config = dict(
    activation='gelu',
    parallel_block=False,
    lr=0.00169,
    lr_head=0.0053,
    dataset='wikipedia_en',
)
Below are experts of layer 4 (counted from 0) of a mixture-of-experts language model. Rows are named router (the router's row for the expert) and show model dimensions 0-191. Each number is 200 + 40 x the weight over its row's rms, rounded and kept within 0 to 999.
Before each expert's rows: "comes before" lists some tokens at least twice as common just after its tokens as in all text. This comes from a sample of Wikipedia text that the model never trained on. Tokens count by the router's weight.

# expert 252
comes before: " |", "%", ".", "′", "″", "°"
router,88,177,157,282,292,168,165,271,163,222,159,91,160,199,150,192,149,169,100,247,214,242,161,210,208,279,268,202,163,168,154,158,209,189,245,255,166,237,150,130,266,200,241,229,213,234,169,206,246,185,201,197,173,204,230,212,165,204,158,184,215,198,258,161,161,145,157,241,179,226,229,157,213,186,212,221,132,220,197,176,236,205,147,208,174,203,199,238,200,239,171,222,160,85,252,240,267,191,175,111,267,210,211,169,220,172,244,174,223,171,180,239,163,135,206,183,249,230,261,215,160,164,205,152,197,256,146,211,192,196,207,198,224,155,186,270,256,210,166,227,253,179,157,201,153,202,213,215,203,197,199,192,184,183,257,193,177,226,159,192,218,191,161,182,217,173,153,241,200,187,227,234,244,221,126,216,171,202,213,264,179,178,167,273,270,117,150,244,151,248,161,193

# expert 89
comes before: " to", " of", "ing", " for", " in", " on"
router,154,227,225,201,274,170,159,244,196,185,144,73,144,219,177,185,171,225,168,251,154,214,156,182,262,234,221,230,206,199,232,253,180,291,266,209,193,236,243,219,269,175,204,228,206,199,199,221,215,162,140,217,185,123,210,272,180,227,240,149,193,239,210,212,105,152,146,168,238,175,227,222,223,204,107,254,162,192,187,161,189,202,184,213,220,151,223,172,166,210,215,254,154,149,221,161,206,225,210,182,309,238,158,136,209,263,209,160,263,202,133,201,141,210,222,186,197,220,230,173,195,251,190,209,211,219,175,214,166,183,273,161,171,145,120,220,221,183,179,186,202,127,181,169,192,304,241,205,150,171,223,137,170,143,182,209,219,216,170,176,240,216,228,188,281,209,95,205,179,242,198,200,170,276,146,237,179,283,234,186,141,172,205,216,174,218,171,230,202,201,140,169

# expert 96
comes before: "\n", "==", "The", "===", "In", "-"
router,187,144,211,201,183,182,193,212,141,143,205,147,150,177,112,360,226,235,117,163,176,146,214,205,176,229,138,206,117,233,97,200,207,205,235,233,198,215,208,231,233,216,287,203,206,182,191,85,219,205,225,203,176,164,190,181,187,244,157,196,241,159,185,194,169,196,162,207,180,205,299,173,213,238,173,207,174,164,198,153,212,219,159,174,257,200,172,203,265,166,228,269,188,202,186,165,244,223,139,211,158,261,301,199,218,208,170,182,245,162,219,166,169,208,190,173,227,237,260,282,196,160,205,147,139,248,206,192,188,198,240,226,160,204,193,132,241,151,226,265,232,160,197,226,197,206,260,183,225,162,171,180,215,162,198,104,170,185,282,185,198,195,246,146,180,285,234,240,208,125,143,241,199,219,212,212,189,232,213,211,181,183,262,200,181,146,218,158,179,190,186,255

# expert 249
comes before: " |", "%", " (", ")", " -", " %"
router,139,234,277,224,318,196,190,245,195,232,134,108,121,247,187,180,177,186,153,226,172,184,160,224,263,240,230,247,200,199,234,223,181,239,242,212,162,214,193,207,254,181,196,222,188,176,229,230,234,168,140,177,192,160,188,308,209,247,269,161,204,251,198,218,119,139,118,184,219,196,196,215,171,184,155,250,143,179,210,166,168,214,198,197,189,156,247,166,191,212,209,273,166,147,220,171,233,227,245,206,307,223,174,224,202,223,183,138,224,204,201,251,182,182,229,202,185,239,198,197,232,218,188,209,200,201,157,245,197,174,260,140,170,103,114,222,196,210,168,214,175,142,148,148,184,273,222,192,146,180,232,151,176,115,228,176,228,235,178,151,235,246,194,200,248,173,118,195,163,253,199,200,153,271,120,219,165,276,194,192,173,170,183,269,151,235,194,218,243,186,167,163

# expert 212
comes before: ".", ",", " of", ")", " and", " were"
router,180,231,254,210,313,192,180,256,206,175,167,118,132,227,194,200,174,204,174,232,168,188,186,211,257,274,263,228,195,212,222,234,161,242,223,205,152,211,190,202,258,180,204,230,219,218,218,221,237,170,155,172,188,145,172,321,179,231,259,138,234,253,225,207,110,170,173,178,208,187,191,215,172,192,145,251,143,200,188,162,169,202,179,223,177,135,240,166,180,211,229,257,167,134,233,181,244,209,254,204,296,222,158,222,228,235,196,153,247,220,184,228,194,192,232,195,198,214,213,190,229,228,156,201,239,223,181,247,191,161,275,169,180,112,111,196,200,224,174,207,239,158,168,164,170,302,238,187,124,172,239,147,183,132,232,197,228,221,182,167,239,267,206,184,246,181,123,180,179,257,172,185,211,258,124,219,169,292,202,174,151,138,160,279,146,254,178,196,230,184,162,187

# expert 181
comes before: "\n", " The", " He", " In", " It", " This"
router,137,207,197,238,274,198,184,196,185,207,198,98,69,194,170,233,191,210,195,200,240,152,160,231,226,223,222,221,181,178,143,178,178,238,275,190,197,261,218,171,210,216,240,249,197,254,232,215,243,164,164,222,207,191,181,218,160,245,229,198,252,211,248,208,177,117,178,170,189,226,277,219,264,155,128,218,142,147,191,182,177,221,181,173,148,98,233,180,194,180,189,276,155,187,186,210,269,234,169,189,282,235,197,188,213,199,212,107,190,218,187,214,179,218,254,221,230,166,234,212,254,183,160,229,216,226,199,204,210,133,221,128,193,129,157,199,223,204,208,246,230,139,132,158,245,229,231,150,142,192,208,106,180,136,188,198,185,159,241,158,278,194,178,184,244,208,129,219,177,213,171,219,136,276,89,235,163,243,212,184,140,176,206,240,154,166,244,186,202,149,220,177

# expert 41
comes before: " |", "–", ")", ",", ".", ":"
router,168,231,261,205,284,184,178,242,195,186,165,110,134,215,196,186,197,190,150,224,180,151,172,201,268,237,261,198,212,229,215,243,210,223,212,212,144,210,178,234,274,198,211,231,220,204,227,224,250,180,157,160,213,135,164,277,191,226,243,139,229,266,221,185,139,177,134,208,230,199,197,197,195,193,124,234,158,175,199,155,181,193,172,190,149,157,243,158,185,215,226,249,160,171,244,151,234,196,248,233,299,216,193,218,226,225,207,148,264,204,181,264,194,193,269,186,181,236,206,180,221,204,183,201,190,233,170,211,187,196,275,165,198,154,102,165,193,235,162,209,221,161,136,144,182,300,230,190,151,168,199,134,176,136,225,185,217,203,187,163,214,266,207,221,244,192,110,190,173,255,187,212,205,282,110,189,124,320,214,166,166,133,199,268,178,257,196,257,251,190,165,204

# expert 143
comes before: " |", ".", "–", ";", ",", "th"
router,158,265,264,226,252,213,155,246,171,209,145,133,179,232,172,162,159,205,126,214,151,205,159,228,260,250,273,209,163,200,229,211,174,226,227,224,184,208,206,232,229,204,209,201,218,199,200,256,246,135,161,158,234,133,166,273,154,254,242,148,230,240,211,178,197,155,163,214,198,157,230,243,216,228,121,253,133,161,180,138,161,174,183,223,189,175,235,202,205,241,181,234,190,162,251,116,201,169,220,137,267,225,206,204,228,206,259,126,232,177,191,248,141,202,266,233,180,250,207,240,206,192,192,218,241,252,192,199,218,183,231,140,160,167,108,231,177,228,151,202,225,155,149,175,225,230,280,195,186,233,204,180,147,134,224,105,226,254,204,175,284,236,193,233,220,157,111,173,149,183,231,208,190,225,117,219,174,320,168,193,161,167,202,272,197,235,181,241,201,172,210,195

# expert 33
comes before: " |", ")", "),", "–", ").", ";"
router,166,245,243,218,288,199,167,259,203,160,142,90,127,226,199,194,168,194,151,231,155,188,166,209,263,250,239,227,186,212,234,225,183,243,232,191,139,191,196,213,258,195,208,227,212,209,227,241,236,176,153,176,190,152,171,296,179,228,270,125,219,264,223,167,125,173,151,183,214,184,194,209,177,187,128,252,158,203,177,142,167,190,180,205,173,156,244,137,174,227,204,251,149,141,235,170,233,205,266,222,301,225,170,206,210,218,199,142,255,204,192,222,205,193,241,190,193,229,212,192,223,215,191,197,223,226,189,241,186,160,248,178,189,107,108,199,188,238,180,208,218,159,151,137,171,272,214,189,141,173,230,158,179,135,200,190,248,202,191,191,222,234,207,193,250,172,95,184,173,264,176,186,188,271,122,217,152,298,207,176,152,146,169,280,160,244,205,200,230,154,150,199

# expert 38
comes before: "\n", " The", " He", " In", " It", " She"
router,247,182,190,222,226,203,154,151,140,231,226,179,175,167,128,260,188,170,194,192,265,192,159,261,175,251,224,193,176,155,142,133,152,225,222,237,218,242,220,162,200,216,247,169,175,192,194,160,200,162,240,219,266,219,215,139,187,158,175,277,190,143,150,216,188,147,237,176,219,279,255,195,204,157,198,175,180,151,230,202,173,207,184,167,152,167,163,236,161,207,168,209,150,221,149,246,181,154,123,186,228,264,280,175,270,217,215,220,149,214,129,231,167,241,189,210,317,159,249,245,188,172,139,176,161,195,209,148,182,130,185,176,251,188,231,181,196,185,156,263,291,186,228,197,238,141,256,194,186,217,175,195,138,163,205,211,113,136,213,212,240,194,170,140,196,218,210,261,162,208,209,207,207,257,144,220,226,177,268,223,197,214,307,161,219,133,223,182,109,223,268,185

# expert 103
comes before: "-", "|", "\n", "|---|---|---|", "3", "The"
router,146,232,259,212,270,184,195,252,177,198,186,95,92,257,179,229,194,214,192,288,205,171,188,220,234,239,245,226,233,192,214,211,163,211,241,231,174,200,214,223,237,244,195,184,223,202,206,214,213,173,136,186,194,200,203,249,160,225,252,135,206,269,234,202,101,194,139,187,222,201,217,228,201,184,115,231,178,154,199,144,177,218,192,205,191,156,233,179,204,228,224,257,149,185,246,185,241,211,245,227,281,220,223,209,250,203,186,144,248,230,168,199,184,161,169,238,211,232,218,163,243,164,170,202,200,185,185,148,211,176,246,153,204,104,109,181,186,187,192,206,203,170,183,116,206,286,246,206,114,167,238,127,182,86,248,204,223,187,186,213,257,268,237,203,233,169,100,243,152,237,175,200,192,262,100,212,168,278,231,224,162,163,187,245,158,204,143,187,197,208,197,166

# expert 42
comes before: "\n", " The", " He", " In", " It", " She"
router,176,201,191,184,262,204,180,176,176,195,220,135,162,144,147,260,199,183,234,152,243,220,140,246,213,221,196,213,208,158,123,108,161,191,239,260,214,209,211,154,181,213,242,142,185,247,212,180,165,174,235,212,257,233,218,133,211,171,184,257,196,179,153,223,230,131,207,170,201,283,240,219,277,170,193,209,184,123,212,218,159,203,226,159,139,174,149,183,192,208,122,157,190,192,175,220,252,206,181,201,228,286,290,207,229,172,194,132,145,237,166,232,175,168,214,170,289,174,262,217,161,178,125,183,176,204,191,180,173,106,172,165,221,178,226,170,216,186,229,251,253,165,190,140,252,178,261,149,171,256,236,125,126,170,226,194,145,163,240,272,224,173,166,187,175,223,181,241,164,184,183,261,181,241,155,249,229,166,289,194,165,214,284,213,251,150,226,191,173,193,242,146

# expert 125
comes before: " |", ")", "e", " he", " ", "N"
router,155,233,227,220,323,213,171,282,226,204,165,121,136,253,201,199,183,177,168,213,157,202,197,228,260,237,219,260,172,208,222,247,137,241,251,202,156,175,173,217,272,173,195,225,225,207,213,218,228,174,173,177,158,146,162,274,203,227,281,155,237,247,200,192,134,179,125,182,202,171,214,245,200,198,123,225,182,190,179,181,157,185,180,198,168,140,227,116,171,202,220,269,142,136,244,166,198,203,238,209,292,231,172,204,202,215,202,116,237,213,208,231,199,169,263,205,186,227,217,187,229,200,205,205,223,238,184,220,200,169,270,160,212,118,96,185,176,228,177,198,221,170,193,132,171,275,204,179,168,196,232,170,173,134,206,179,240,208,180,195,224,225,201,187,255,176,64,204,172,237,190,206,193,280,112,229,168,259,204,177,157,150,172,276,137,227,222,212,239,170,168,192

# expert 85
comes before: ",", " |", ".", "–", "°", ":"
router,226,265,237,188,219,216,201,213,167,187,223,153,220,216,173,158,230,123,192,223,183,180,150,262,257,217,209,178,154,162,216,135,217,213,189,249,160,191,149,176,272,203,243,195,247,168,206,202,203,150,140,142,229,126,195,210,184,179,191,158,192,208,268,192,168,177,196,228,193,210,203,290,179,217,158,290,154,219,184,187,212,200,214,162,172,131,225,164,256,231,125,198,178,192,232,184,212,195,194,219,236,240,193,182,137,228,158,119,168,239,165,197,119,239,206,249,164,226,240,191,220,209,172,191,209,241,236,228,165,190,170,183,150,142,92,245,157,211,205,258,231,218,150,134,215,210,213,238,164,231,268,134,149,140,173,144,132,197,254,169,227,197,230,184,193,223,209,218,252,112,259,238,244,242,144,245,200,278,157,170,208,170,292,194,223,311,269,204,211,131,151,154

# expert 109
comes before: "-", "=", "\"", "iff", " years", "day"
router,177,240,240,213,293,181,192,264,206,195,171,110,135,247,201,193,176,203,155,233,156,174,186,216,261,237,248,242,196,214,229,244,146,235,247,218,156,185,199,224,261,199,177,192,209,210,213,228,239,158,147,191,163,154,192,291,208,232,256,139,224,251,221,206,125,158,139,189,213,192,191,209,176,178,122,249,151,169,189,162,174,197,160,210,193,156,235,149,179,225,234,278,155,129,248,167,229,209,260,208,302,221,172,222,214,237,198,125,217,200,183,235,186,197,223,210,198,244,207,207,241,211,162,200,217,209,187,224,185,193,267,160,171,83,80,204,195,219,172,190,195,144,175,148,206,299,202,194,162,190,248,154,179,119,195,186,235,212,159,198,218,233,197,206,257,173,112,205,161,268,162,194,214,265,131,226,159,287,202,181,180,155,156,253,142,238,193,217,216,174,154,184

# expert 132
comes before: ",", " |", "–", ")", ".", "th"
router,111,223,207,250,192,230,163,283,217,180,190,145,212,265,145,183,146,224,147,245,178,181,173,158,286,222,235,168,165,239,195,106,153,237,215,183,123,134,189,207,232,204,231,226,184,143,174,206,229,162,180,170,179,250,172,229,131,206,252,160,246,193,241,160,160,180,181,205,216,197,221,250,201,123,158,211,142,128,222,192,164,201,168,156,203,169,203,114,182,214,206,272,143,169,206,240,248,198,200,168,257,232,252,173,221,182,277,180,244,230,176,228,224,193,235,234,214,201,264,213,178,210,191,131,192,173,183,196,168,204,228,252,164,190,120,183,198,219,187,242,288,135,154,173,133,234,196,144,178,211,164,255,215,184,238,126,221,231,198,260,191,243,246,166,209,194,91,263,157,266,156,169,185,219,121,190,205,230,212,211,197,268,235,222,262,144,195,197,185,243,159,252